config.toml
n_layer = 11
d_model = 224
n_experts = 256
experts_per_token = 4
d_expert = 128
d_shared_expert = 256
activation = "squared_relu"
moe_layers = [1, 2, 3, 4, 5, 6, 7, 8, 9, 10]
router_score = "sigmoid"
normalize_top_k = true
routed_scale = 2.5
balance_loss = 0.00259
balance_bias = false
shared_expert_gate = true
init_std_router = 0.00671
lr_router = 0.00048
vocab_size = 31460
norm = "rmsnorm"
norm_eps = 1e-06
tie_embeddings = true
optimizer = "soap_variant"
lr = 0.00756
beta1 = 0.95
beta2 = 0.99
batch_tokens = 131072
seq_len = 256
train_tokens = 858100000
steps = 6547
dataset = "wikipedia_en"
Below are experts of layer 7 (counted from 0) of a mixture-of-experts language model. Rows are named router (the router's row for the expert), up (a neuron's input weights, with its number), down (a neuron's output weights, with its number) and show model dimensions 168-223. Each number is 128 + 24 x the weight over its row's rms, rounded and kept within 0 to 255. Numbers have three digits each.
Before each expert's rows: a language model's description of what the expert responds to; "comes before" lists some tokens at least twice as common just after its tokens as in all text. This comes from a sample of Wikipedia text that the model never trained on. Tokens count by the router's weight.

# expert 18
What it handles: Law and treaty terms
comes before: " of", " for", " to", " Act", " on", " in"
router:135109085113149168111152144153109166123075152139125106134080091096146109099108135072160156146109166102142105084124135140127144152093126120123136155120121136124140136159
up0:109113140084166117102155161117078146102097097085158131150109106127114117092134152110141149137106114149166104132146166129124129110126106139135124148097063131123114160155
down0:133114142125158180145129130128157137144117191118162082152133133110111098081145144110097168170139145116141126084123096101135170135146147147128131108146112136117135124132
up1:129124115103105140164139161176116092122130125111123165124070107123097153084170112108110124091083140076172123122099132156109136092109108107099099128103149164197120134181
down1:080109134143085113142102153149155113125145129142167146131119142079139131119121127128115177108140129130112114146095101108138142129147179122102111111165139153128110135082
up2:148125135121159142106092156167143140106127075157160170114167140089129117078147110107108104109149140097112102122137114147159103126157108127144111147134112138131104132154
down2:140137133118137090139125130088144116143136145171126120119158129139080094146127113176121166130140128136093088150100143092132125097105148132125157148090152109166067123123
up3:138087147154102145107101136141125129163134141137093098157128164146125150145144113106105087149059163162103125151139130119100127120110136173085135131084154157109128147183
down3:111120116105120156161138124111151145123141085190157150145089151139146144128110145102109122130134122141138127146100107125109171157133131156124079143158115171132141127105
up4:119154159115126133097166143133119111121112175145107138127122087158111137112136157078083193117120144095121131114160126118116106158121160133120089131132131120088104117103
down4:132160102122142098105133141150106120109117093153112166152152134164125141176136174109117108066139131116056101085129154118144130121129144134146134117119136145145149136190
up5:144095103117120162110117107140152141115154160180117146089111121175153132127108150132139133103101155128118137132101130123157102176114073141160137123106131143154131101163
down5:097098132146131127113129126132134085111106113104109166143156128112111157056122096111128153164117149124169160129128144157118174097141164093131118118108090127183121147121
up6:135144093145112118146145167122097132115137185121171107119115110155106125103106151140136102213117151123161134076136107125139101133133150116084174142137109129075129135129
down6:117140153114109071109149078142112080146142054148127143127154133157148116142099129159151167145140118108142118143151158111105149106149134099140121100112136131144128135132
up7:138120135142118134129096168136127169146137107183152139078148114178109120130118143117115131131177160143116093153078155130148145139124151133118161085177137156114194119126
down7:115062126092121152133160108161138142151159127131118152079151091162164151118123102159144131139145135112125134104132119140103110180146140140147112118132156152147165111090
up8:155128077163157136153130143126149125135094123141122101159110117112145097109120108065165137144121122140157071115073161156124128108125144126130097120133153138113079144124
down8:125140154138149121120080122113166151123111159115143094137126087120098099114110091086128124134110102164156046150128120058103113114167110139125068110140119124101119123147
up9:179125119133133109144109148122175113132084117103162114119140117110117103070154138108097141149113135094133138124097115092116165108103157137103149141093119117141086141155
down9:131103135153140143155112132104178159145139159136121134127151123125123102198143125116134121123082138097115105113126089185162126179138155133125114140176161114069148170134
up10:116154092109106149122100093186123134079114162160144110121144153118179130127137116128128131123169128156135165120076145109124156138196134150073177114133164132154158114112
down10:163134045120141166103181129102121133120144157153144157091112132114149121115125145165151065136094112127184125129142092112117156156093128122134131119145105151138145101152
up11:174141152158112134139104098171133141101118105157075106133098074121110126090082156128123201159087099127147100129135132134122158105097127109156117169095106100140122141104
down11:104165181152110112119110154137082119102089142191137110113102095109134137151105123113103151108161166148103142144126093114158125142098139108125146118171114116125106129153
up12:143152126138133213123111136137124160124140094126121147081148164111119101087144133088117161182157083118092111095135110161051123097124134136143124106122108155166145163136
down12:142133102158124138137104078146102085136146101104130148117129088124115101148161132115160093120176107176139103126152142081115090113136143106103112121156142125148104135150
up13:102145132106105132104138131131114152101092154137153104126091115141107139140056107098106109163114137122173122095136130155129097118159126156131127138127095123104114168116
down13:103119102068127139126081114109097172129141150113083150140083131066099124087137178133108123116134117122131132142152116151131130127139150128114185149106112148089144082152
up14:135140131124140139147140133141144155105116128196098100148083104153159122112080158085159168155133182117178149143130131115131094132142113153148132152191100136128132115102
down14:135107155143122107135116121135116170134154129126126099149127110140140090138114151119068133117136118104149137144139115120142142160084090115123127104146110128148130127100
up15:161131154112108133108103150109167174154093133140114141087124109112157131151125134127107115122141121149076123135110145125132105130131141128154105162114120102156143140158
down15:142117141141142105143130106134147143144094130098102138131144131132143175159131152123140138114112116144145149095147084137134129090111129120137157115102125114134131121165
up16:094115111129127104164143137127133145122086165098096123124079155091140133099129151083139147170131112078143141118149166159117134142097137126132119155115099119105125103153
down16:174109142137141164115139164106112136161122109147141136156153145130144085150115092186088150097129119126129092133114105101156128135112157123098168087186127133145135126127
up17:114107106147123154162100106143090093132184185138134142155125123122124123113084091110125120101151159202127153193149148161131143117123109125124130093115123154113120146164
down17:129153146130094145204087130126142158132165172192144126064110101154094151146104112122136072164166128126161127136152082156129094160158130168118129093146148112098156117125
up18:099111080151138129159118114147099162114118140133166122091128116139109124153123047070184154156107137131085123115069141139115130131129127086127106109148146130115116152160
down18:110143136080120150111105113094109091148121163151100169134139159152166144109112118119127155094149145131104138128150112114106104133107120128143128142144153178146162123147
up19:113145132084082173090160131128145124148105169137148116153163115097110107108123148105158137102162154165125128108097172139142151162136111103112089104116114134140130108145
down19:160103111106139099151104093119126098128131127108174129147136159186130132137138147122152148099092142156127113130115155141118102069095107163160105113113157130156115115129
up20:121163104124132175162153136104091111145101119124107152139101091143117127122091145138118149136114099139121130092144152118099134119123161099113117152140116095112117120136
down20:165145135152155100165099147141105113122124131146090155139161115120119170157145121135125131101119120095154147103093119054148099070131119116131150156129108105107152118103
up21:125104150104162144122118097145142114096136099075141125110125140135107166108122117119168146113144123115106106134109101111115142113136112123117125123143149105157121140101
down21:129151116152159154144137153121134134136136139129132122108115099102125157140152120117172085100149135124103123076088126084133111094122136131119133147132114124116122120124
up22:110137110141135114102130092127122089089108145113126102084083161112142100131149160122140133110148161132154118107085106075124130120126102111122143141094142152144136146105
down22:113079167128093155165117117111101134150093116110095101154130157107125112081127141121092126125096123140090137119096097149119123160129131142135100151152102143083136143095
up23:101139123144180128108133104122117130121175136088126146165095141164102128136141114118147096167110149115140161137117175121133114139175128116117133136097093136112127145131
down23:150173115094136108103140173133138153142156099086128070131158124146090127095146167118100143107134144137167159137114128085110108085110115127091131183136139133163091157145
up24:092165085095161116119159133137113144152106142173168124116090116126146115161131110162113168118158137096149164099137153109166107086101089118126134094139160117118119098128
down24:112123124088143104152141153134095131112105109109138154118101131140143155138104143115132092118150108125146141076148181086096154088104084094120151130069161200128138129136
up25:146126127091099131146122149102142155143140115149121142129166154119129077149112141137114141119119152150131097119102157128153130127100113136122150117139123097096134099129
down25:154127095135105130117132107172114112166151126120145113150184138140147154162101163138154105182122115152112148134100121154185174125142102132138112161118130115137137063144
up26:131141079143094105134131148124074126113161124117165150142106121135118110100098128132124136142142130131132106150162135117145138133123181128089127147104165143128060095101
down26:119111123170146132096147121121129132126119163118111123102088119116119101159074133154138100119109125127138097121099121140155109157126104117103134103161133119113093134193
up27:123130114134094136158161216137173138120115150134139113128117122117185119106123145101121123144118139162157117108073161132122129127115132106110150120169102108153145107135
down27:152066112152124101139146092121134133095156117092137159139097166171163098146154096157143162150108172136114156150115112126131130097129132110133114118121106119117091113116
up28:159085140123137142079143169120107134159154136125075134162088074158129084147173135090124157167111145092103137130175136167099139129106149098123127150144121105108146126139
down28:145148140120149110131166073154108108099162130154122176113100126136149123098162109123116122129154114112097157097109104106114133131094137111146143117078165105129159076122
up29:126162112101102167126137156123127140143122162119119105151128118108111137134090133105143141117090124135171105110122166146114142151115103147141102169163160160102119114133
down29:118104140172139105076110115080160136144094162150125155118134096122112119073112127115131088149145075128140154116097115099143113078104117098151063150148118077140110108097
up30:111100082160151143103146119132118097137089148150086090136142094139116114158174149107107110165107139100148145147118097123130089126079130193141152129155119135078117144106
down30:111127111151105118168063146138140147141144122112135154133153144131109157061144147162124108074158150177134109152120098142127086115143091134119085109107135130122140156114
up31:149083127090155130173135152172095148082124095134128156147109131108149104101129117102154118159125128123122095127086150161146126156111138086114137167131127094112069126134
down31:130115104111119084125127123126139146146075133156144110084123145110109134143117084089129110147151114107140130145164148156121134124134084110117072132117137101093151133107
up32:123135128104098109122144115119130146122143157109142102164090138141151082117122138075154139129089133131105095157125128152130126173113161146134112159144113115133130091134
down32:111134095166125120134114138125120143101113122099114143093110173132129129136079168095144118123092154127117141104142126123139166115106108165121145141154125114145094123153
up33:141117146092115145108160117085106149174114144179088113103165136154178172136123124133109126101100143131165105155136137092117125127138118092124138129180145065159156127128
down33:148153126123138115128140175159121107115112104121118143114149123115133155160135128172133128049154123103099142127099114139120123107147098124111142128106132112179101131089
up34:132105098125114107108122108119156128176093124145138124140082104150138128144087130118198106132113114090137146143129137113136118140118098098145113093146118096129133122187
down34:080122171121119092109141134130146144140112137100153113107127110121104105120153140149117130173122119161127223123172120093101093154145112107149102095122103112144127121125
up35:109128099142117107124152131128154099127108152146140144125104125166164153114139145127108065149123169136161155161157119127166173182061113140104095110137124121109111162122
down35:167124123099121111128141100152164151136103107173121134176174151175137139152153114127133109165105112118161114109137124146146135086120131142109097116141126086124130100128

# expert 44
What it handles: Table header cells
comes before: " |", " |\n", " Votes", " %", " /", ";"
router:116135121124107169122134123127133153153094107145131166127097116165143170155105112127118128143098139149153151104147125108146136138119134110131157136125150151175144146136
up0:123137105086144156120072108102157069170141109124129145118108108084162138149101118166082133120107098089135151108104096106121141095111159096134172081171130153164134135143
down0:136116108161156099124086113116158185129098107134130143159112138165097109127137106154140068107142100164111160135076067132135101133140142105138139157156086124120135193146
up1:140124080153127143154086102114129134148143112153134096095132141119162148106144125158098098133137142137146151106131110132107141127077114093124128112147122171126126090095
down1:146091141121115111119135151102104148053055147147118124143108101109111109118137123144134129095140117097155079131087175099182100093133105112119144149116156087138147137143
up2:134134106143114137107085137092159144135122127128159127159103144092140121080171083176103142160126139162164140111119133081137097142140130132137138137163121116144125120172
down2:096148117180116107124138173118118101150106111142195098136125124131106088162105133126170150097133093083109149111156148162149141106094139122158139157134135155123125111152
up3:143158095147162153156128133157145101089076114137146121133089133104122125173134154151138145132116132134127138116122144144146107109136151097137096089081105101104128089111
down3:148103115143119153090105182139127101154113091157166123161094115138102153157119133119150119119140146144132063100167144122134150074099155151127163161142113144114155156139
up4:124147139094129157151102124113106141101175081115087144084128153127096112128151096133177131176142117125155154171115142159109115145127128100163156123106120173144077171107
down4:126096083129129143139127108141151158111150069150167141130160112102098132140153147164131128151151106138114145169122112105150114075137133093096117146140133140153139113139
up5:121129142154114101168161183109157122087173131133129138132110133121149160095135126103139177159132129159102176108172142117144094176152113106156120171105134154141098122120
down5:113101149142131145166110134146133099144149169141177149141123145092158148136117093111107107160126154103125132162154094136163145148133111144143085129116139162118121132152
up6:127135130119172170098139129145162101091120145138106113152104102135117106143116148147080158118123122122133110122142142127125128150095118094139146148116137118145070144135
down6:153137127125099123107110137081117132112134124078137166148121157120167149143135156074133120087107121107108180105092103120119133102079146158119097158121109136143128149126
up7:140185148156137133110106112142162116150084129122107106146151182155109128146121116091119125145120105126104125119132100149097130130110146098124140156096115180140142148166
down7:167140130143128142125155100160086117127157124141178131124140133120120107111100163173107119139101111124158090150142118129093123133158095150158126108118139144153112156099
up8:111168166128156152100137120142144140165068144148144134145129134093133132132177124156139152106087148148096117111138108130147128137124093121141144170136147129168133151127
down8:130114086105119125126130120078097119097134099112146137123123096126128103158079146146182125140127136061107138122103134137139058118076105093133139113129129121099114133106
up9:142139087133118153181153144121140120143142115107153121149126099104141092126103123145084135124107116143133175097167107129076126173089112141107121151083102072184149084136
down9:124110148112124117131164141173123138156104106158134187172139164114160162116140129068115083133121160094160157175149135193141100144127105120157163114159164175113098156125
up10:108165095096155142079132158153092131147090080136117175167103105154122150111138154157115126147146129150139137102123133133114104101120141120090151134140109122162104186063
down10:129174130150137119123134149140144118127155149128097170102154144114098058133151105104136158146096135170110141127166133120095091155145109125132136102112128085122161164113
up11:104125165124099121153139100121121116135133140113095124129120104104135157132165131148103154157157117097112079102116123147157108136123109119102131118136104163112128119123
down11:123152132155117092090137150144125184132129137103127159134127119138130151150120164140160121102093112121140124133107140124141145083120117089137149138112101126149145133091
up12:132140093163120135120122097125144105104106163149131134089127114147126118112145097189120104147123069164149103132177125149067106130109128117161131163128169135141060131124
down12:116098116114144161095140179135115141106125148127124101162092072115114142091144131150140150079143143101098122146131081080135137129122133096096153138096148085104130142135
up13:103107133097126114160122155139159163117140129093097135156146125115149149119138126130097147127159162160114126144121095116093128109140105152143132147111133123126174092103
down13:134128097122149113112152129101115207134117103124142125139108058106161152180107108136125162129059149115136098121114163093159181187107168172132138128128092132129144142136
up14:127130173185159123137094140100085130150101131111108135126076121147146126156120110129129091099141159136096143115153163088143127116141132136148114150109126165156095159141
down14:162164116117111050090124075114126130127116107099140115131170113096124116127115094134098137131124129121111101155169109129113120120149113109127080113139126168110119091109
up15:119135153119157162107149111121135135145172155110165168137104149088126167160149112131143138156133145127162095123141150111108145162118128125154141192121109138128072142071
down15:145150133107132108141135137153079093157115143129130108133126180132107152103104122122164120160101113086151160114136118089160090107139081099107158085152137099142136109150
up16:116160136164159120115129156150195104126097140142140138118119144114120164123141123112140112113154118136156073174142157096119131131131107087098071127145123141102129118130
down16:114101126114096114163115081122150081108147154113126127116145108119101192146108163125128127156093157147089107105112090150135128109122072100116155105141161121093122138104
up17:120138134177127141146122119101115147086109118160157134136150113137163112147135161142136148123162150149102163127064150100121144094126113133150161132151150114129182108174
down17:142095139141165095122140113133119150172133141129125153104119124083121137149110131136136114136088135135137094146162158152110121118135125091137129155163165128125156154131
up18:132131148152093099146094112161129130064134101124122127121147121136095124135169111162192130107134135117104091104169133112142097139144111142120120118114126113117089137099
down18:146111075143113109104161114132144103120148135108155167126146076139085131122124115113132159106111122095148144094106104113143122091136137112118137123100168175126114114159
up19:132113075143137162119143135146144164121108175108142154156112135134139129152156115111156164143116128164159123190137116120117117115102143102128147142159148113124055142148
down19:108164131142108123101081128146167114106151105123152103115121097142111141101097137135137159120133103100144109102135150121159110147168125102106146099122124152129124139162
up20:168114142155084106131158088079144151124119172104143133105098148157107133147141064134101134096113169104122120116133174175181104136129088084165141157095117131135157144141
down20:168125107146129147160129087141098104129091092096089161127147196108135154133125124129093111118138084106112154132163142098119134083120101109100101138151087091117152129101
up21:148103078102130123116122101105161138120115169149163137104135126101153160112117100137121097090125144121119165073074141123125109156158127150157113141134132156106172134137
down21:086098105123127174128098124163115126130145115141117066116130146125159089121133143127131169131124154116160104112113113111095173135140143141126125109165137145127150130158
up22:159115139133094150154127127080142118166138161160124124114148128141106135158130100115117146139149127108167120126150156132107117091169130149108134127090129146138096151159
down22:177158146123132077135135092132142116145112142118121169110138150095163137104137157066093142161108102120134098140107135152150166176128110082125126138085102114108126135090
up23:122166138113098111097138142188108131110154147176098151089123098144138117125100096127154132121107155153104113123151151119140137127099167155180126147150142131135097157146
down23:136143156083143102109079160127133121105120154090079129123084122129140191123082129132112112133137126162141134132115164149071164147108121157149152146131131135089143184106
up24:107160128078141158073155068110158109126115113139129137089094126173150113130123140155162129117126127143097061119108092117149136121142127119149152114131106122138134151165
down24:129126121128114128127114097087143096123121110128142130141155124113116135109171107153184153135165111145089066139100139148143183116116131133142132133120130156106182113166
up25:127103108127129152146152111108100120156118125084116167116083110141193128141093111135110070110123147094099132120128110159115120147089160138143139169089113132117172142115
down25:124140177145101116116159139105142127155151082128090105136130125119153132146131126090109093084129139151120114149103141143144150150159122079131104128150134136088114141137
up26:106141123117134124157114160134075148117189114109118106185137120157105162105151100125130111103148149146149136122131084109093103149117153138162117119120168136111170159148
down26:175134143160117108144148097146168134117098177138102146169140128167129091117124117152146077126106129141116172100146116144120120116161118100110106177114160132134146129109
up27:126110085130160106149123103133120141121108139152166173116148105147137103116134110125130136139082148115136126123133161094058129088130090130163134125102128158148155128153
down27:142098176100103141098091148127101121144147117107095119135085119134139141153147128154123120116067135138131128136156147137088144173075114170143083148154160107133131153101
up28:115092143136168127082142101116132108105110130127081090111123122134137161155136062129136112109094146147105139069133107122082154142129125117141149125142123155176092099145
down28:104154139105164106092112162139083151142135142127111132162145137093100135122146124106137151144155119109146145112131113114146140105138134161163134158106091087144100119146
up29:178156102120112128112135151116142179157128139111084146109082121089158098186133088126127093162109096107141142094115136136126150187144118154135128147089126128154170104152
down29:117137116144113139105142151125115126115139124132148107102132097162131114119131111098148141102131129111124114110117140146117122137119107128113124069109148101068127123125
up30:079131140131117128156111167124119193106090093164085164103101120199144155103135114149110082143090099163152132103142152127114144140120188126148122133105124142141137093181
down30:126149133105115122155120101104122164169118160152112115192124123129140158093114114153119122105129152131125097128171127096121134130149111139112148105142162121133114113131
up31:169097127137136121143135119115132169119167098130126088148119127114101159125095085179138132162094102150141099151104123087114152121101101141129116121091120136158098126115
down31:126111110132098112124173116130126103078115118131122152129114099157146118109163162151138104121117168129119142180093142141132116133146138113140122111122151081118159143127
up32:121121142146145147104162112106129165140114150150171126139133115164158159119157165123112142090128075172127127130083138093107135125135157159163117151105142115118142096139
down32:156178121079129107141137104137157149110146122134136115119120124131104136133152082141171147118098109111105130129156162143131088085131111163088123136121153155133126110125
up33:129125101169118150161071134119145129175148145137136138143107086145169152129175118083139125158124102103134130153131127155137168101153132161114101184108140088157169139178
down33:116135168101158129139126135093147127107111108097118160097123152137106084131098182146109073093125136144133100104098149119160091170133133119112132125138127158104148115092
up34:077115131082114159223093132097118165136102099135077097119111111118126085106104132139112135110138115138136130132104146119137130134094148108137095133106117128172141104091
down34:130114150127103106129130151104177153140101144128139094131142136109149145132165117146118130116123127129135138170181107069115131066109191155122157136142098138106166079140
up35:128150098118173140125103094151169143145120130130143121136164139150109135142137123137109104176144143090117138104154156094124110136121102102165110099094151165141119084117
down35:127093116100114098143161118121121147158106118149117114106136146135115146138152074112125132117100130156159077106124168105106083122111120144109123102118078105115146114149

# expert 45
What it handles: Infobox field labels
comes before: ":", " zone", "3", "4", "):", " UTC"
router:124130104127124155146123139146128131133075147129145124135102073147144143124172126136115118141113193146170105104145136103142147151117116156131128145118117101144147143158
up0:124109105137144119143149090118132122178145112112162156093123126100150145093105111154118140104133151110114136161112099143113141132128108102155152119111166136165126106128
down0:154109112107149107090157148123133141109150157170111089157112141124111138139126136128159100136170125142170137072110114118160149133133151130119119141096113111140119130119
up1:163151114134138149123117188157136093114144142148175149133121119129202149118164131119151110164123153131082125159119098114134105095146171139183144142111149127178161188134
down1:141108135142141135145123118146133140121132121092125115170154069122121111089127136150105074151134164127125140120117104164140123149156134132080138110133143142129122063089
up2:157103109082069137148079107140160108154119102144138183145137148158112136171165098108141179129144097146144127111128139127140118115094115158083131139154077112156141126129
down2:135157167118164110138156167109124077129127164106133167111106160174103175123128133138117128083135126143118137112115138128094155134137155142138102120146131124162128186156
up3:147130149149115157151084094158201141091150129146118156096118154126139154150139143081106079142140162134090150111144127160118143113139133155124157132125114143110112144158
down3:140143131092124166136186139133121112104139140139155150121130160125133129097174139126121111145142135139131127120140101078118102149094129125128107121143138157126115160141
up4:131147095121104111112131127107127162117132137155148094122176130132137095162124081132113114153074162123146135104158090102153154101088140134139107129143160145155143111111
down4:109117146155141097065151112121148135151140115090104133094137167151126117133049132142130131122157169123068142109135149167125088128111136148118133129153120139109099114111
up5:169128100129157146151146131127157141091102131132103134137115102153129139107119136160104129190145135118116110137087140092136121091127118102146142094117137156139133132153
down5:103133112110154159103098159126166143124150159142116137113121161105122119150136157097137113174135175134108106142126157111162098121151132132140106119087124134159119131149
up6:121111076124118114152090147101096146143088144122128079144111094106134163135084081114126095159114169130136125139124170149120124137138129132120127116103135119104120130177
down6:155101101116116090098120125105153142133111111143160109131103114097147118136115140161106118115131104163144126197074108123130113158123160116087102126160103113114107137145
up7:126118105111137171103134145089132122148134137087141151109129147101121100153138108123132099158166139113131098081160122109138146133167145157111145176105161136158125130131
down7:136115116106123176118108099138112110162157132133147124139104103168060127124097084143113121128113123124149135111155133095124098093085129172137128079149119152142146075122
up8:177138122143139132132134146130151121143100131151122111087099147148165136159077130136142153127171146130140115135145122131090149121103135146087063141105133197130131132138
down8:121125118124163108086152156111123075114130122136126152106110146121161124172150135123192114119115161128166080148128138099141100084110124098156122109102128160117150156124
up9:142122138143148149155127126130073146152139153130112123127140096130163098154132132092175133088135188122156119094125141119146143152127117153082174127181111074130134145116
down9:114145138138095158122113125121132121079160133117184123135147106086122168144158090129168121086166105139116112145069111123157101139162096100140075138119169169147125145149
up10:111143104105097153153122112129106120139150137109136153102115091137144102124133118130094143154185148120136126127135156158148083149095127095097126143112106109180199085117
down10:130108139103092092158125142091134173153132130128140190122138101147159133133131152102133128117131135067119136097114141146085102136142144169140164184166157131110090148134
up11:107159112067128148144140095124129166122093157123099114153165088153109109139131135150087119129111149132129080207092105118193148120156162149169079113136107120151129101145
down11:071116132121108145107111117166126130144115063141116114152137109129112089126144111135116067113103125133124067085147122147112129120171106126141141141101100097165113121167
up12:129113129125135100116137138083120138115139109126129115136136130120150139117110118136071094101144152119126138111092123114078114111125131105155091137096133093165103134153
down12:109148124100128140187088111122082152133129185122163117180144116142101140139100139136101132108138154076140154110121123103124132153113138133134147124110126079146113166120
up13:157144146160118119088125112148141170110098129149068163104144103138113111153072114114148144103140179135102083103113114158120142144109123131137148148139123114118117136165
down13:142104105121109111163126145140170104152119106159140104099158156129132137139099090121168147131120101144093128122108129113099157162150143110124196077105146132164110141128
up14:128099156104124163106132150145141089154119100113098137144117128142108148118152153114182106142144118135075125135136085141166137102160106148107136157114131148106137145091
down14:080148116132130134125138141117131118077149173121141110151139082133102099106125055135122137114159154127098132134109164142120145159109160137128122122130170133119137139108
up15:174092127142091124128115083118150120151086102116146156132150106137138148077143125132155093062085166108094077125132133106148090080099105125129155133132140086163113104120
down15:134131177144106102114088113150140166148156145108134126119138109111135120109111117175115126123120092137158127145143118162131132137143167108093116136105154135169142125065
up16:115129137137158111143101113111144107111092103094124128169085108133126165090167116097136123124157169124151125106153153157130165131115151123121129110161109111104097205071
down16:168124107120152148120092112124143134139116107150172148148087072112139159166108137145101110129115146139127113121164113119125167136166108140169108146151145151139119169098
up17:109138132126122133111148132120155105155143117124089116143137153161135122126161113183105112138141152132123132125111074140120063098140128081131108116139150109136105150120
down17:133129116136098173122106087158125093099124157111156129101149124169143093103149135150141136160114150093137112146170109136137122178147112119111141127112135093132157134155
up18:107141150132119101094149112115154125146094110123100100081109088122119117115181127138134135179163165134130165128136089134099177152089113121124130153154145145139146118098
down18:147126165134106130167170165114133099151137146146161112133100125154117098153109115170153099187120134114137128139134103113151129168111089127159146135107112109094095128121
up19:144146122090154115137094112138146152116110136130113098164144109177162142146081127147109162115102142118196160129179142101096142134123097163180129123139126127181132107130
down19:088157144141092098133109128071138102128125105120091143084111120145128148205139156144163162154124162158123129104121129185106114111166142114157091110136121136130169114126
up20:143122179137156167102134094143141141115118155153118146126161142135177125163115125115130146134121155130114115095121141133113120151138079157087098118143169137157115111126
down20:108113125150130100128100082158118111125111091171113100107131112151118151098109124152084141148132104101124124124139123120089140114082151142153125122126100120086164091120
up21:142127132115145126142123145153141134123124135154160145119090104117151153171104127116120122116090119097078121153162095092126083172159088144098129159152174149141092097129
down21:111151165126136083155156137106147084126111115162146117172157129131116119152105099126113135118118141089158124122106112122120183175100091119164118096128156107118118123184
up22:161094106115104116090136086153138119108149140107141194151134174108112155121107137083100109125128139160154133125156145134125095162122112150163163181129130110161110154119
down22:157128104154144142132134154113135137126103198109145095089121166096080188139121098138072114078159118127171183162123101122100121159154139105129117133107149139133134146139
up23:129139130119123111093113115118138087133152115119106150148063129146108116126131117137112121165075146097116192160132121120098124127136129180139090102127141138156145082094
down23:135095112165111111094106123116116109122115174110166168129202125113136120145134158159159080139144132125134112102155166098140144109101131140177080112138121147138134130157
up24:162174161126136122165145097130153134085109130131130097144151130173126081136120156141159163123080149117141124071144127092117098144146093130112105165129145137090088136140
down24:132115142134137138149140115115104133155098159113125118168097135086114073113114152110143126109101146106114112130123102125125112128125147157122132130165112136123135133156
up25:147128127118080121128133145152165134162131139177120130116142173163118108142109111125112147173135129148125103149118156126144137152151117114130138111122098150147177114105
down25:146096171179114169173152183131058110059118149148136119118121134124119098132141141083111141084085106132162141130127067136127130144144160148100090135103177162131080161112
up26:103135123117138182149110106183145111112127140128129143130156113115105147128119154163098130092138148109143134171147123158113135140151103123126137168141147132097173102161
down26:119150097116091088138143096100125150096139121105115134160136132158170164150160110153094084107147133155130122100130134171160123112139149144153108139110100153158108113108
up27:127119124114131111104122099113112152099106115125150145132162100101086116120152138115187157142117135105143140112115157115132147131127120168090113163145149156186126114112
down27:148127121157123137118117119120128092098143138150129132166134115152129154109096107100124162101126131145166151121118120131137154155181120104084144121134112120169104090163
up28:115132132081127129141122114124154107139133104119107126141098115133144139157131139114136091076115148126125144141153133113114137169138079108120115106128112105143146112128
down28:186139158134123121110178133117149156123103106134149118137150109123161150125118137148161135134133151115119106118139170088102162128143120133158106189142099086120164166144
up29:098124098126135085115111137154147142075133136185163149102153125164103109121096108151137084117156131124131113099152090127110188102128146124100103128137119118170117134126
down29:169128113166156161095120134161132099152120149101155111150111113129153143112145107146128123117099130127109148106109111078125113138142126139123119134126156150145118110158
up30:138167104129114124128132128147091133085074134134140130115139109162139140167101153086109091130145149103132145136149124155103133146098139179115131096093128101147137117143
down30:141131111110099127142117121122105102146127134151132110128153115159110161152126103140122164171109128143123111095122140146169083137145191111124129075122092129199127160123
up31:091166114174149129130132158110140128194093135146139155129119089130109138186174100110105109132161201134148122140083128127077174168104107103156125155107140124141133100092
down31:130180131132179155139147132113125110133157104140126163184137114103134185130131106150136142141124114128145115136119134077133165127164110162116136140160117172130155131114
up32:142139118119129139174150134135147144105169148153122169143174109116091157082086126090171099095180156133104120096149131113137144075141124109130127084141161108116114124124
down32:139109128155150131113169124119129120097129145148106186091104183126150136103121096115134119141124114138131183170105096137157099122110137092133157137125140148143096110133
up33:110150124132155141125119101146121122161120115081118141141149091089100172118110104134150122097131165127157176120143082118157133070122134124127118120129143098121152119110
down33:143154122129144124113138085145137148116145083104185130090132116095113148150085132136124089126144108137133098125154084124081164141132110139129082112116136118117138091123
up34:111086126102098156107112102149111119118141152141152115136107115139164118165075125103182141161177124182150120135162116137123101129117123123157150145140122108107168115132
down34:156145153143101151140115121085127107147174107119121113150157124149135106122169129138122158133162114138129105108109139133138118140114096126140133095146183088140109109105
up35:142181146101091131092132126094156144143140126130111137099109092120142148149100105136141131138115122133114133155102116113157121114101138064119136149110130150126149118123
down35:136125160128133133095156133169118162161115153128147156130081090143162079166097114149137110144163139139125100182155103122103159114122111102113130134120155131122192121102